Below are experts of layer 5 (counted from 0) of a mixture-of-experts language model. Rows are named router (the router's row for the expert), gate (a neuron's input weights, with its number), up (a neuron's input weights, with its number) and show model dimensions 0-127. Each number is 128 + 24 x the weight over its row's rms, rounded and kept within 0 to 255. Numbers have three digits each.
Before each expert's rows: a language model's description of what the expert responds to. This comes from a sample of Wikipedia text that the model never trained on.

# expert 33
Description: Decimal fractions in climate and statistics tables, such as 21.5 (70.7), plus adjective endings and words such as -ical, -ular, Rural, Republican.
router:142114134096128161104121140151121091102131091116153087115069168137158120171135089165125171166119099130153125114184165104119130154124129128136133141143146114127120127130110124077115119139152145139137124106108141121143074165106102159132161156091163141149097140135108133147155080136152149125142121102178135143123129101090133122084164121110143084126108124133103119110134143185100131126130
gate3:101098161088113143158089147149130151122139127106136095094109130098100094125141101081132164153095140103102136144153155114153119138115107167091121144132113136122093110155126148125148110169142151125109118113118124143136130117192153139124147123147175153084116124137146087151092106170114148145071141140136156128134155139121090116077154154159141140097147102138096128124122158135184111123107
up3:134108152114153159162098135139126145093113111097139114100098145116117110135146125099135138166084099122114127130135154109167121155108129145106163162131158153112108126126137152131128099135186133124084114109099124145124091145204135099136141189123161144128111134165124055143100108160148143154090129151122150126102160110096115092100151146147151125106126093138091121123114128126165129113113
gate4:139104129130122144157074135142141132168122111127106142103103136143125108140173116111113134112151140117132158142134096147127136140125125098141118064127104111140112140129103110138107194148145133162075106150127100096134203118106151176121123150153141145086116136101096140099098099144121122182134120102129126155120141161126102116135149147149130107132142181118114142139112085130138178084090
up4:114138109107146123136158141085142124110135136158162124140136115104146126106081148084095116138077143141147118119147126128114124104115112148084103126117127117082139114168151175123154094084060109128174157084139148124150109149171120112159123123140096113191173136149145116129135159116113122067153145171108132121148138110146133145141117123136127121125132092143132110132137178141113101137159
gate5:139101163103153135174168121111114134111183148150140117112123158111121145104095112112142052123097129117126140106136151103142131084171128098146150151102117159108130138106137124145141140140163133127131133140118135101137134123121150148141107085123178091155108151086137108119147109140159102146142192129111158087089154133145128091155155097135112101137106135149107150127102065114117110138151
up5:086183115114083089103102136146157087125116119138108138145112109114133141137142145158143138125115143113141125121127109172102095151099154145121138098149161133180095141146105124132152094145090150130091111128108152175140125120160116120119141145143087172093128087162124128110072171139102111118096104125134107115162118141118112165126086167105132131120106129124122135160135178148171140165123
gate6:125118094136120119126134142150093138089146145112105189138141114117131132149080131172125149159142145150099137101134098151130119101106166112132135127128061122132139121108106104101104053119110102134131150115153137107160118150121095117089140074118158125122141159151100171109120106136083173121118096139144130120131129178108156150165156125138135131132119125149108151142165118105140145174166
up6:149152098166103210108160134120117163149088087137161078121138119172126114123136138121106177139101163107107113128115113099141141140119143116087131104119128098117158109149135126135137160134126154104125139108102124120130112103158105146134162133124086118099133147135132170127103124140140138070079090111138177168167120138141127123104161125158135142131167146130091112123111143077115123125138
gate7:112138127150092096114144135111175145112127115100128108185174133203107118110117157133148139130137123152099133120167139117119155126136155085155105114157115145117114115083152144138157124134106117128153163120143104112136116140138160130130119082120166125090110088072141109142113155141123134124100115119150097129150087123126135152108114125156067112151123091161134154175106092125167153113108
up7:135159125153100136103133082128139107120112134079129103147135147149154112161150137133157144142169072154128141074173117099085150114160121108164124128129128137091135108092097136141151109141135114168155142122100116115182098149106119124122158117107163114108104119130129118162155141117147161142143105089152093116125122104098155116102137109190121076167114134114118137177137106120136152133106
gate8:124115134111122156096146118128123126081160127145124126109129128118145146169098150122096152098130105153116118138166142100155112107132102149150123113145173159111129074094142151151136127110123130107166154141139161153138134162151105195122192129103106132138135131166086064118131117107137112112132149090118155064094096133142162107142129137148139111123115116115111109098179132094111119134153
up8:134134155115129119128138150140155119120105137134103148139134100136092147150093069175127132164128139111133159157115137122132162071124157086150121181104140074149081107124142111086096166098124128154124101163132127097090114123157154092151105130146106120117101137118154143136091156166118133109158110126177108129149115117161144140085115162084117152172132106151140130124105134129153119123116
gate9:110137161124110143138101157131156128141076116140143104152128146099158124134143136120106165146118155105080153103108124144160110130173111129130086124145089110110084112109153141140128135122140120109166165128056084143141127103189122177133114134111158147105125077143118118129159117132126147072099166134145118133129123141130129165153106134142099162091106120106119092135147169145155132098138
up9:139109133116152131122112145052119156152146163122107134114118100151152082119066119169163095136136163165129122074073127116191116149167143125139125123134128137146114123119162126116109105151113107104109105154109147133107121101155156162108135085142176112124132154134174123139130124132117130126118148120122139122110146143103095139131120143165159144121114120146085134110141056103142134147140
gate10:124107124121115142144127120136118138147127133163113134082113171101131119084142160129118152133116173074136159158132127125112144150085131147070161104120034100136159144110132162098111111098117142124101151126111117136157119120130113169120123146152128119153124085108114150119076103162122150161152132155162149131139124114122105089136139123125150153129125134165130128117094104134198154120120
up10:125133135132103133131171157140132165184152138132078116111126089120161142106098090130134114130130146114124076127125122115155108123158129135113129134114084103171107070132136134105134113139139133133139104103130127134164131093092156179102091089126173139049130148117083149111143122115145128108125097100123119134140161160131139145174146146132139150105136112136135184139153114127105134174138
gate11:153091121114145121124144109119130119127125088159156146138119158124138102119104126191112161136121115103141159099112148151115137165117192144106117149148125115127134140113128145107088123103120149107111169136132140083108139160135109110154109140119122132151101100135111141167140127105108104103121102170147106090140156133150122096063156131098127176126167120184146094126111129147142130052141
up11:144059132153165129096104146097083128147157089145133130145106125123150118095113129173093172117143134116097139097110108148133138136127157141064114134150131113124135134078123134119164120096104139154137153110177153105156133118115110136146130146151100145129115121083119172173153132087114123126142129173141076108149123148150112105091117099153144121133151147142171124107150127151121103101149
gate12:108136148053129107170136150124132138109121106140161143129129140088135099110085167058106137126117104156121134144127124111127141158137136123126104118166180149127061129143129115127131128150146202162140126149140155169119139129127082156102140128162141137115114104127105130125151114116118142146101135109158152132141073087088133115146113112106126134149147116115087102132116137101167159146127
up12:126103126185107115105136136130124107159129151098093139156135127162151167120130112179126120103175168099143133113117122155130125106137099125141176129089060095135170103118126124120163145097111065116147119136111104106133129094133141100147119099114100137114151135132146126109123152127109136090161140144100093112127151175166131150105128123157144141136124130150186157143141118129109066127116
gate13:131136123106142076140101114158147109130123110118133168084113158134184122103092124118112137142133120143142086134141124118141118132140093135114119143164120150104101083123113154129169135111122160174125117135125146163121115113138103161129135074132110107111112158150122122119157203146132139137136130160164097122167082164157124123084101147140168100158109108117114139071116101157127100154110
up13:120084167082091182148177151112151124113117130145128076164150122120115136127166132121129154132108139067082129102129146096099138080105190125131155133098140111139080130137131131120114166141137114139116135163121132171144158134118152141109155147134143153133149084120119124152100099124126115136144130088122123116097159095117141161169144146073107129126115146145134107148099145099119110137136
gate14:141095123111134126128146101153137104092113086159114131135138128105134083079142099126111210124126124108140147124120133132098153106163158134124117133126157072094120125149117140134127142138139108100173151114115171174119104105165095118132116154125120149137128156093106149121132107167108157110177112116071133136145149133106146134099154083106125103157150139147129090167140106171143155127128
up14:094153108124128122122143152113150139166148154118102120128144128117145154165114158121157072133125120124117097113115140123158099146079093108137147114134098150138127127119108141117102123130114187167096091146161082085142153184096160115130125131143144095143148137159136101117123131118128100137089125155148117133116095150181110107134123152169129156128143119095149182111108166094100103131081
gate15:150121161102145148156144113122113092095153165124155094087109127086135112151139135152121131109120115100171148128137166090108086121129100089103154123118146127169134188141105126132134142139088104113103106072105142132139161179126112109151160167151083159129156126098196110123144116128145131118143140104146116123115133113151135122161146129119167095116104118128154113108113145091123152142100
up15:155085120138164132101149160133150114145189143140083111135165097126169116098146129149112158130112113170125113133124120170130157135136155102129086137140113124134102107110075130106117104143139129150131138121129109146176132135143118100127128108103197161131112122141100091135130154109106123134161181109117148085086126135134156100117123111143055144126128108104141164133128094098144156102124
gate16:158081091182135142119136095154108112116083129119133161107142168143146127135120144132142108125117146154123102120142122108140131142087125126112148139122137096082151166157113150127104119132157123098122140136109141146150095141102127119146122123132116076154162165166130113158136117123152175146077132116128165108135124082149157139142174137070125119134126112182121147085131098080090095109146
up16:128120120128118144114156116122143117103101140161156108085145181130080163111147106124155166134105142094147125146112146118166137087112126173081133127122107094124138131129098140093118132164114142126086142110124107140178135143121152149063117130113129103181107156083133179140082127168091136162125112133112101134141131116175117117121143138143141109143124108133107170132125142164147131087105
gate17:138131142154131144124124122140100114123122137117189143138106131098105119123102117104158130128139151113134151115127162181086079086133134152147086141100102126135154175121142147170137065132149083160163157145137120180108127134140146123158103142083136138154087106138158167147137159146131120102094133105154086114137153090122129124118123132115123119065123112165122112139117121112110089118151
up17:155151175100156124165089108178150089115095120119078127181103115146130142112147133143169138103152110136164137143151153141121154115159105105116102123132148169134144159101141133147144115148113087120136133135101132163157117112151100123124120161102129125160101064117160137118168136100165080126129110108110115082089167112095122130118153151126126127093098102132114104125128166127113118143118
gate18:104092102038165146158129131163152108093176135161137129119109124065121119134152114141130148133140103128141143082127127145163142127144151118134132124130111123145079129141090143136164096074146132135140143104126167149157138159106122165139122166126087115174129114150154127131162147106095081126167155120133102136113116114134111112150102113127148140077115137088122141131127116126155131117110
up18:142112052080151171137138131160100122093190152133130135126117120093114121147149130139132138150124089128167146092127124153112155116103149118126142143137105104133104159123116117126141099085122101127103160106156138164167108164069126147128120151133102137157133142167138142147148126121128145159144125103163116134102113077129102094173117125120178124094079131122101146090133143152131131117122
gate19:133133139176109119114117142123143136142140128112143090135123099115104144120124113111132116108111121139138164136162123068118120095163123130132088110113077155148086093134093125148159138115058096141128152110118158090149141152090131150139138086137106129155126129121121143073103136102148143116174122135152132148146129090145141130156155096187137091108137119142152164133170166143167097136160
up19:154137167134096104136123119141099108142147117144126132110077111148100147159124092102181147120146147110167184116155136101078139100123124170181094156128117143129105110102101135154141140123086125147174146096144134112114137144112131163127144108100094098167105099117095155125105109133132126121173095146145104121118112083114133130164130140134139109152115092139134125097185132118131174142140

# expert 32
Description: Saint names after St. or Saint, like Mary, Peter, John, plus word pieces inside names and adjectives such as -ian, -an, -ic.
router:141141102127190111108133141166110108107123105147178088139143135139123125126148103129100161152110135114127115154119129139158099108150123100121083092109125146135116131132107159116101136147149132112120119114120116138110138124140110171116149177108107115162108141113126103121122112166133125159148118123112141138128103092153137084102134108174174061153188128113058145146080106144145156096132
gate0:113112127119134120153098121134089144100122118127090135083125143115129096123119138111120134125106144134130172128138092175154126144130151125129104122132130128125090155150159093119093158124138158130128127114117143132095164144072136130127104161134099136113073156113159128172160114117082131137099111168145177211115146122165099105115105093155170112134106101135152174134116118124144171127118
up0:141140154132109151095144118107149127154126128099135118182113087123137170169146126158114103110125110135119086139137153093095167112134100102151142147104140098137158112133096138142161091116141092142084113179157140089136098122204139088150140117120129156114132125147087125113120103142183120106155165089121143093141125153110143134140129142122121151102136124122131064133146144098117118139144
gate1:113125114134148150141129182177081124106114129144163124074159106138027131105119129140122147098118115128107143146109151127118094095151152141128127138100160164158060137135156141121088115080148136105166127132145096109116144094140135114143134124103149126163107134136129139088101115136124145143183129157148102125132132103105134130161139138119155106143147143165130134122122116152137126085121
up1:140132087129149133134120135182117124100108121140153112095178123131079150097108131128114122085111093125120177178121113137150103110157145144126118105130150202137075133149161157120099107088156142106174155140129153132127144108153112128159107129150132133127101126133096159090113124158126134124121119152135096106137086102138129131157129151117182084117144145160095125127146104118125124081122
gate2:103129106135120086142150149157115097135118138138165118112138125109096098126141174126124142168123165097114108144111107123153116187100144107104147122123120137168088091133151118166132123102153109124138136111109082114089183076101092127118151155096109141149126121174134113110116145137137148121132116205114141136130102134135058131149119109130165131142152128156123128150129094141117156117165
up2:138169124111125141118128164131131120084127101099134090116150098109149139116103134161082143134120113136153117154092138124124097142129110116137130142115145160113134127195094193159121116072155087116138104138145147126118112143149076122091139089103123130141091156101143133112125121161195138160178173092125132087127121111119130158145174143122155113139136139127120137099126117149130130099113
gate3:103157121106128124113125185129143132127136163152133107149142066168111140116097133161120100120124103111139125156126130117155074126102117173135134125143155143091112132110138132175120110130119111108166142114145069128150107102158141129167157064106130156161136125149115154121089119139146135142126079152121135076135112157092144163140121171109124143099157134105142158099118103145108087123138
up3:079134089114148104121166174137131169126112155144162118124138082160093113093090138148116123126123112128159148120098118105162117157097130148106120122160153119149106137126150130165099138125114123101121160118138085123098131132163121124123139081133126133169120140113117191087088139129147148146126094163153170092150116168121124148107130135116139136116152104090164132121075092140148128098163
gate4:176100086131146133135124120053087124139105108169135143137150144104101139113134168107191146188132141145152155115120162125136113104119157116115167122121135133096124131115121153107154155149073124126109115187132100131134102149098127097111166152154159119137153115123105105105095143143151124134147131118100114138088121118122113092132110139144146110137163128113108164111141104157129104141075
up4:133129107166123141122139068152134093131158125149161140138145122153112158109148132153092112105118143160154095123115101156132131122104091176105142132142169175156163163126140113112082078106139109132140145113096104129128123141124101126097132148130141136156108152146181088122096167089163167131126121118116139104097115113156133127135119102132103119100112054133137152112123097166151148108143
gate5:127142125114146126150124144159128138123146138135150108137148111134126096122118167092132128098097153126083096141133063147105094056124123107128095119149093138117168099102122125138120083140126155110153114196104168149132158096130124137107139119122108172123111151105138103153146164094158162143108109105163137141065119160101138141135124132146174145116096125112149131107157154129133147158139
up5:109138127127143127111144122149125134127139093167183121132163127124127163118111128111140165134098132127092125110163047185101091111138103116103106106134076156119168088102112096102133079158114164116145119143099149104125156105132133193101143137112090153126107129126111101180127144113134136100125117136137165150122116174128141120125139107141148110144117149128116169139155138122143101133156
gate6:060093110146130123140114105089111114143132136125116116103117094137111111166111123157094109121120143170150119158141149170106134144122131126126157122160172101161135126168130107150117122154136125135113086098159081139155144149144106111152144104126149124172167131126118156157166130083123176103092172133158163095132131161124121112124078122148087131094108140142155145118103126103113089109115
up6:200123149101118135133107136137136135093123123128120133130124152109159166120134148120182132190146127119115116110094107105127137121128130155126121135105114153108117106107161116137167130103111097109114145144101172107112088125106156152073155156135102142128107102132140088128078112129132110145143107127115108163093146120118101146132149157077179140167108115083113100125168136162144175156138
gate7:167135136109118124105118099157114126151115110125103125121091113130183136133160093109156118132113126132115126113171123140134091143144102164074143116108152180116183159132131138120170097169113132129131125118098152114172128150125135152155139119137092149161107125163135124156123132119113083115087116136128101133197108105117146119104116106146151118121128092107119165148115178096062110126124
up7:132107104106130105123163126105146119089126115113122078152155162127138162074129131108144160091116162079137110125100127109087141090094147129147097113156115114111132093110129127114134138130134168126165094122128103156150106125114147131098152146138155123102116116201096151106116139169111174115124160131115107129127144132156181161135130130123087155130150146172119163157099094160148113123132
gate8:174116137108154096125142131101120156112132141128142108163109127129173131142117153098158075106117071118133170111170139110096157083174112138121109130118100153109164160115156138112187182159110101098139104084094129126138121137116170143130138120117097174106158105121126167136129108147122101142121137088105102136127100134134134141138121145110131130134148177108126127107124118097095171129115
up8:153162117131123134129132123160131123161115117148101146082120113114113182157115096158104100154118148143131100150100118127154104082148082076116150134130093126144163155149135097094137085128120146120146147112171102113140111147110154111138101154118184123135111201114110092130127153101124125118140108091145134110122139134100150123158146096149161097136078112160146133130142154143100166138103
gate9:122125144152107119132092105139102134121118100156126127198098171117115121094132118123077123074147122124152148134119139123137112176129094129155139098143120131133156138174136193163115119127108181139122155081124145117132131087123145111133119137067100109137132133182109100152141150161133121136117101126161140117146125100097138121135117138126142090105167128128168160129138131098100081104146
up9:126126140092145153127140116142173155144138154090104135079124100160144140136163147133130154155101135175132106135155106131098168121128164144125141148077164103131131113105094083091126159135150102141147103177116155145121139147135129177140103102169127141130138103070150152104129100086128151124146143079133118137113124129103105132101097122105081144152093110132080128136101122136154133157118
gate10:144133129121120126124101148128131120164126101149120191146125121136103099166127103110123129158140126155135140113151123139147132119160122089138129105127150138115142090143103126076150160096132125170078098169158153105169160115131121135166164129166149105118129145141108079101159123149161092112141117115114116154109111113128047127111127140140145147130127126084113079120107117159120073160157
up10:136125132166145111114166117144150146120117138089114093102108113142153190127110119153131145113146121102143105162118147107104122127114122166134142131134110114160132150125149159138110152142137136089158144072109125129065081135130110119092086148070126115157112105094142150141128115104101169159103129167133130119120145128123172097133142087116146066131142137160150129144152186110119159120122
gate11:186142116118127126116142183134123116137150134130147110133150115074147174106139080112106123144134108118155148102143126105143124140160087147103132139156116166103150097098129127125117132130129102124130099094166095098103150147155105151171074088045178107157115143174108109163132147130146107098130106145155082115150119145147138133137099131126127150127143119125128122146123104139125117137159
up11:139114107115151100118136170130099190142130112142129103123135116124143133093138101120149140096134126163128136106125101142145139130173108183106124144132111152096168096101113144127106134144128113104120116108152093115093170159149115162168081089087140126113141125148084112151146139127155096080128112116143084121176119141160157123116099167133137184132155094123134128168106095130134101136151
gate12:127127126127117132149131143129078120131135151087137117132114098170106132144202156095149084148088129140144112113158132135115139128137142143127150148151186120141139170148137130118149145096119095080060138105154126136105141169169128130145112141107120096124113149123133109131103153100163132097129156106120155139130143115124182107138083094135105126132124129118108178134122104082067131121134
up12:107115153113131109133110129128161123136138133091141149126118131116144080172095091180106135141161180127130185092164130108113137164113080125126107140105157117135107123155119058151161134182127091138129119130182142095113174097132085143150113085164118133104110099143142091119164132111133137136103148154138154133119125136146125111084107142120126151124117123105130127133137088128128118159143
gate13:123122119127123127117120133128119097159123110129117150106119122124182111131086073106140119161139137172112151090108099131121154145147118148111159127143093126125103120089114147123120146139140115157103105111141150078133126093168101145145114112121123110146112142147120156138167147116150162098113082124143100140168102159130081113118154117136211129131144103100121150139140070159154190136154
up13:152169150134122114110131103105117117158108130142079172153066143135138143152142117153097103135141133120165086065126114164130125136151110123169146157164140141155139134177060095098123153147116116169161083130126137165137122100149104146176112109115122102120134139151117117099129122137096123100144114101113112099172118105138157097129130133149112109136126085117136170124144134105106128147130
gate14:117115124134134097128098141102124118153123143126150120134131141116122127175143173107190136149147118093136126090127143119133133163134137111091101149138107119182044104111153159127128159121142109126074115173171085072111155120144146157145131137135122113139121103138141118118108094132091144159149097144107109121132105166130084134128105124093155131165120114115144102148109118119162140171157
up14:091086150099111123163145119128108109148119094109082123144097128131117068117138123181124155078175154113109123121148132162100133125105133107136133135136128101143111133126139116163139083177110132139143108125117154115117147111158129111165169099115133131114117093110070157117144135122144155149118170114113158145119154141138124129145137129171071184112141098114156133108107157123183149127111
gate15:165129119066136122117110112119131138141103137133134095145103100152086150116117164128148089160114137157129131119122131159141171125147137178145132132098151120071130123124134116116119115084104135094123128129113105171159142086133112151094136116137086154142161120135069157166162116092149128143125159126118127143156102120142078137140141161126194130110133106144133101137135077099108168145141
up15:104133149157093138135145158120110134128138154114095195093131135128181147157149113119138102111162104099143124134151106083105124132118120107115150143154160103168097150160118108118123137152143101134105135113182141091083110187120172097159128132152140110090101143133173100132092111147089119104097090139119117147122154152096158112124132128114115122130104164119132124147140166108134089115138
gate16:120123134155138112099150119080160163135117155123188114116147119180132136117132160138133159108116140122129117159119116140078112166148101143135100135144108146158093095085178114116139131118132152084147156095114159128145161164109121157122120155108097154094124113103126150120111106172171108112148146101135117123161110136124187096083114103103098119140145142123113138116136124087118156098091
up16:135134160123133125160145121102117208115104112114093121147080118157132061118109168171101123103132106128143115123137143173142137095153098101119113118144164081111161157157125134144086099139140136114138122146098139162113124121121144117144124136155104181096147114099139107160124116137142077163132145076164127146089118095123119160141141126161113119112108116133109144151132120117109137155162

# expert 0
Description: Adjectives, possessives and participle endings before a noun, e.g. new, local, political, his, their, unb-uilt, segreg-ated, hand-he-ld.
router:162125127109138133092148098109145092136091083106133092140105149100157146165124085127104122170132096109144112121167157118125112105161118158149158126088140146127174180150151124136129132153123135120127130103084097142122159137156076132147148133082104131155098129133153084095142104098138099148119116079143117134142163147122132125127112106153118110175112147084108108136092145097099110117141
gate0:117127136201133080119096113165114138171132130151129145121139139200133097120143174084126112124134116133131149127089148144152121091144132162109160171139147131145134146169108116145126140158156138104109115113128144160105172125089118131128133106162121109105142118096151147101125109101154151100099139159115107087112109117127091093138115113133095144129075103172134096106133162121139103108116
up0:109122141185126105094122105131122122140118113125118127111121136163138125115137176076120102154122102115169135132129173153138110088148101186117159150148170148088167156146146095116162165166145124102122105106111116164135153127090105149127103107111106103135133124110130124099136121098162141107130128139111086116144110108147128102116097075166139161138102145155154116104125169125149108092166
gate1:112105156118102135154142149095124137128120137098122115100122117184134147117162143149121140092140149145178139129136121107116174176137125118140120137128173115135068129176085111164137126138139134118154120131117113108114091106123126188139182096139150118138136148119104100124097095165118159139134165126089144132126142122083142133117146123112141082129120158086107076135124149133080139082112
up1:117110118102121132149142135147132068163124120116139096093122128145156161125145101130123139085152105071111118136143138063117098136095174135119128139124150104176128142137128103172134145150150143123149140132112134112084114126131100123154154155107118124200115112156160154102063122150142083134117172150113133138110158140114167095133100129099116118120120147133131104158112156108107159134157
gate2:132146148124111113114131104105125173124162104107148149172148146099126123077137126112138112148098117192117151151150120170123123105096095104144094089109153160101179166163138157068115179147138129152098103114120112137151112169103151090160108106123136096131153132111138119135117083112115135127111108131150107107142143126145163158104146139133118096154104110141123155115121152150147118114081
up2:180129088108120150103110123097163110135109125134131088099127168169180115104167158094111141120151148128089140116119101129149121135139145125079155103099087134132120146152082083128080138118135155151129157153131133164132136110122122171120186120124118136112103121146111146121180131087142120135100157140132115164123155093101134116141194130130138096129136125149084129138112132122106111112153
gate3:111133139165146127156111132127127128138119124108108114080100124115113145107104107138125191150151132172165093099107114169076162156158143094136135103169149153118131112109098137126091056146158119126105111156115128138145141140185106109138110122166116070133126089137112133112115129147107139115189111122143146111134109113134129114107116117144121096169153127142128163127127139132169163122094
up3:111114114148187119127129122125121137140161115095067143117120116087102146112134117144174102119132117173126135075103104151140102172154097140102088091161118158120130132136153162120129128115117174110135134161101109138135122142146130120155108109147149138160115127106083085145116126135164144117146123085137155114116160142142066125123099128153170063169146151140128099134117158135126126139138
gate4:137143123141119142140129113089176122116129136092138089119083153159120163133097132143088141120159115148169110126145132140123166118129142104179130120121142121166121146159108142136161084139164117116143165170125181149112166097134147132113158096105129077113115123114118108121139115126135127151157121117126138139133105080103120137087127095148134100107147122124174160158126069079103078108131
up4:129137149150106111079072123140168136130167083113088155111131131106122123128153096176145131143140152115131137111125133206115121106137129115122124132075109140098157136109134147132127123122144147138130136178168126082117174127076078096166092107116118150093108151158112151175128110137118133113146147105156108107127121152143082154118153096159109147122103130147128152137118125112138128140133
gate5:116123095097144109116133127095120108162150125128134157157138073106135064117134106156111106157109124150080158108153127143136125130129141115106147142118102126136137119132158129165111173113089094150113092150172119145121154138067156123124098152140131158052100113164116116159136162115104144129135130124140111146132112154164159105148151125149093143184124082126116131152127107116132120166141
up5:102157167135147139124127121178153121137114116173127107111128149107138172113131127120130144121168116114110096133078122067136122098128153145150116124117135148088142113068123196122149139120162136116145126110110114132126113117090147149156118130105094132098136137131181097101112124178121104110122142105135096126172135098162109181134122082161112132104106125177145158139126139114148141094119
gate6:139120119105167129133165164140112127116162124152185140130113124169094110137121121130135125147095099114117168142128161128160135110116083134134114158118146154109127151106175118109162092102094100145131100143153117104127161155103144150158120123121102151164132114167129158144091137125118143133083134137197097121127083132112147098136130122139106104097151116115099081123155114101071165123095
up6:140111123127090127127084098130178128181122130084124112122137093105179125115100119105123130108166154129066094116103115145132119152136187116124150112093102124142129119154124105149139109123144122179091147182139173135110130141121127098126134122097147183096120101119118105138150126111084112137115172152148116190102129126128137139131115116128131117114128152137164149165144127107135095145162
gate7:143089102137161123131126145165128125168145144123118164115136075163169096121091106096183111122114119139122164137127143115123125166168140126057132144144125133092119139121142150114146119137147113120159154083127137111106130149141093167117118116105108106168134167146111112146145144134178100112066121133143115123117094129136138122166114121093131092155160139114121103098113118162078130115159
up7:138151157110113136127148157090163139129140130139123127144093130153131140164186139154110144108147140074146073144148140108186113126126117114103129078130115107133119108140079091134134121109091123098094098116136104139115092111117128146111188139142155152137112082141113147138125140141098136171163088135108190120148134114130117093115128152121171105129128139142119108116138165180116103112139
gate8:156132187131115126122159172070136144090129150184127108114168145109122142151130131110121134143156121112112137134155124124154137133152133132148146127111124147131152100128158159170111111133102103099142141106113105122097126068115121110106117083126135085112142133127124112102104141121092086148115156131126147120129104145131162182171139113087072166116110122133162073154172120115157130108119
up8:184087144123100119134113171094153131134145131116109131154170135169130144124120135160142106099139152128108146131139100116170111125154159132140105116116099157131132101151121136151117151138094119110119130093109118105111119094101121150132113069170146115128126120124123092114100147153151109177080178130096153109113106155118115194152149084113116164131085138137181112147140112105141118097134
gate9:134123133188097162125114116093120122071122128132155149106098127182154132119117165088107137149138104128172139142134129083122129142107107125149153146145142132134122135118084147120141106132130110169185126102135114128130092093138158159119144123082092118112188178137122127116153089099101142128102081129123141138175163122158123118114158123126174128124132131134136086112117130099145122086121
up9:158120161110054118159082130114161159076108119116099126109126153119163142144149139074113189147172148099118103091144124128160109156118130122115139121156150130112129118119103138158102133162128137120147120137131133134094174118123120120116124113129125161101172107149145123117152096130151127166116109158102159131133111166164108152128103112138140131136123112099117084140092135108176093081144
gate10:100110136152081158179100129124116153102139128119084164127107065131119152138144196142147179153154144137116113148114086151133149137140107123144091203148131098140138142162091169132154134126111128116095155114139123131109108150131147105134146118120126102097142126119097132118141150117140130142119157152092092149143115145129086128144154100076119139089106116128125092110115113135101115153151
up10:138142129102143163109138103095148130090112138104108126124108087134125170149141140170108135155112094100173133171145153147120119116145126154180104149108171141121164166185081154136174140149087117122114117090124127147124110175132118123157153169090096141113126110105125098106118110092140103134144145096120104108158137122151117123129153095110116125136113111135147102123080159102094123136160
gate11:154134129145156135125164106129121106073162151121110086124119162106074136159115087179167132146142112113169140151130154127115107104168133126144139126076130160112149169106148097171149124106104133139099133120133180092082129137149108091119160132140134154130118167120145099107126107127180143130097097109142119107143106149134102117150148119134134121077135089165129106150130122116132112123094
up11:141089077127133120125130111096111122135128136163170143121104130166159089115154138152157129125100186154146109118117124116099142147160096134090140113078099134118131116171145141124137133133149134117088134141115161136178125188165140175157121132124148127092151103109091116117117108124125166165123120104164118131087141100084141089131134109165157072139160123113118117113109108143106138126114
gate12:133107136109073139139172108122155113105152128150172092081156124148138134104096137101066138141111112120122114117121123129164149116120151175115125121119160137078157142152110113127145100130135140124134172084124127159135146117092153122144150175087103126126159080156116090125099134125102108161184161129131128143163100107121132146143081129117085125114132134116169151149137116113128142118165
up12:125124106103097134183184094136109113163124161118178143149117133149106159131106123091126121124103122120126138101148124124131149106159134124111158110132155150109142166131128109147131125185170097112104132113150116144162057145172140123119121105138126037170159125126120151115108131100148118106148131136092142125143150120102140131122141121116134107102075139109134142095122098149106163115145
gate13:139108121128167126116123140139117131108163147118109132121098095136155138124164097144116139133145126164098144111127094168162090126113105135128131119164146150168105044116103103092131100157159097094125131134143158148088141092115105156135140129108147163126143141112158103139106177125097154132140123167103129134089105104133112094117128120135138073106149099161105125168155152155136143127179
up13:152125126119168102112138126130117110121166104142130125116073137137152174146140113091083140134141100133121162141131066165152107144138079120130117100165143171095130073095098113117143105152140114102134106114140156143148150121132123172140140150106143104128114153141138099123111175126127137153130156135108136091132104120138131126098121103158182092131130144140094110128132136145070182112172
gate14:174110130123112077121123139113124120115120124138129105088109151124120144123106114132104131088162125128121127168107118084173114140146136130121138140176153176118122146109110149126156156133128097116183119081144123147082120109147079126103151123141113140130173184113136094097117146138165140148093093146126162107091142143147114180109121103102151161135112152135128070123135120150128164101153
up14:134104143102121085125131107140127103149108128139091127135115138191178083127134128140121158158121146130085133122151191134089133144113167137129139099112138099141158150164089128108104150132107099109114112134138088117127127122107131148135151190152150140172152142085116142129144076098095146147105107135153113153106144125117161090110157130109114068167126152126131165110124130143118105107132
gate15:116118134112162137144133120137140133140118132120107121151111121135104137126098133139146099105096082150160166099131121134121165151133148151128137118138182160141139170136144101095118114098139098116111146159118118113157120132151108101157110165100118164117112124080187138143105088109149131088141146115156117107142116100150157054138094158115123136119113151079145100142116140127116185174077
up15:151139101117147140116115157151142142093135132122109111168119129165190132135146099150170135132141135135070134153104126138153122078135153088123089132114119102164100134119122132110118118161155163105159128111140152096117140139133132155116188110123129134125080109135086118137112138116111106192122098121118090118125135145071120120134113131195134119136162160095119111090128159161111108104127
gate16:075130140178089100133119126117129120157105130134124147139122151105105110120100117147121118129142189132131096149092127171113128141160154138123135127100119166102142104113100140121093144104146189155140154158119076085087138132111130108136123096104140102146142116137129113117125119136102129148133106182187122168184109130118130155139117140157143114087135107120135072166102127164150123118122
up16:102126135096138146128126132141125146135136131110126121120096116176138189129179147175172140125149104167139074117134132103149121143106157109155136133154144091117111131183125128142117104143141072162120108119131188099136123097178104083094100147146111088092119127092158145118147118127127109138101145126099144109096165117116124128097154132090127132144149118121096134129158130080148154122118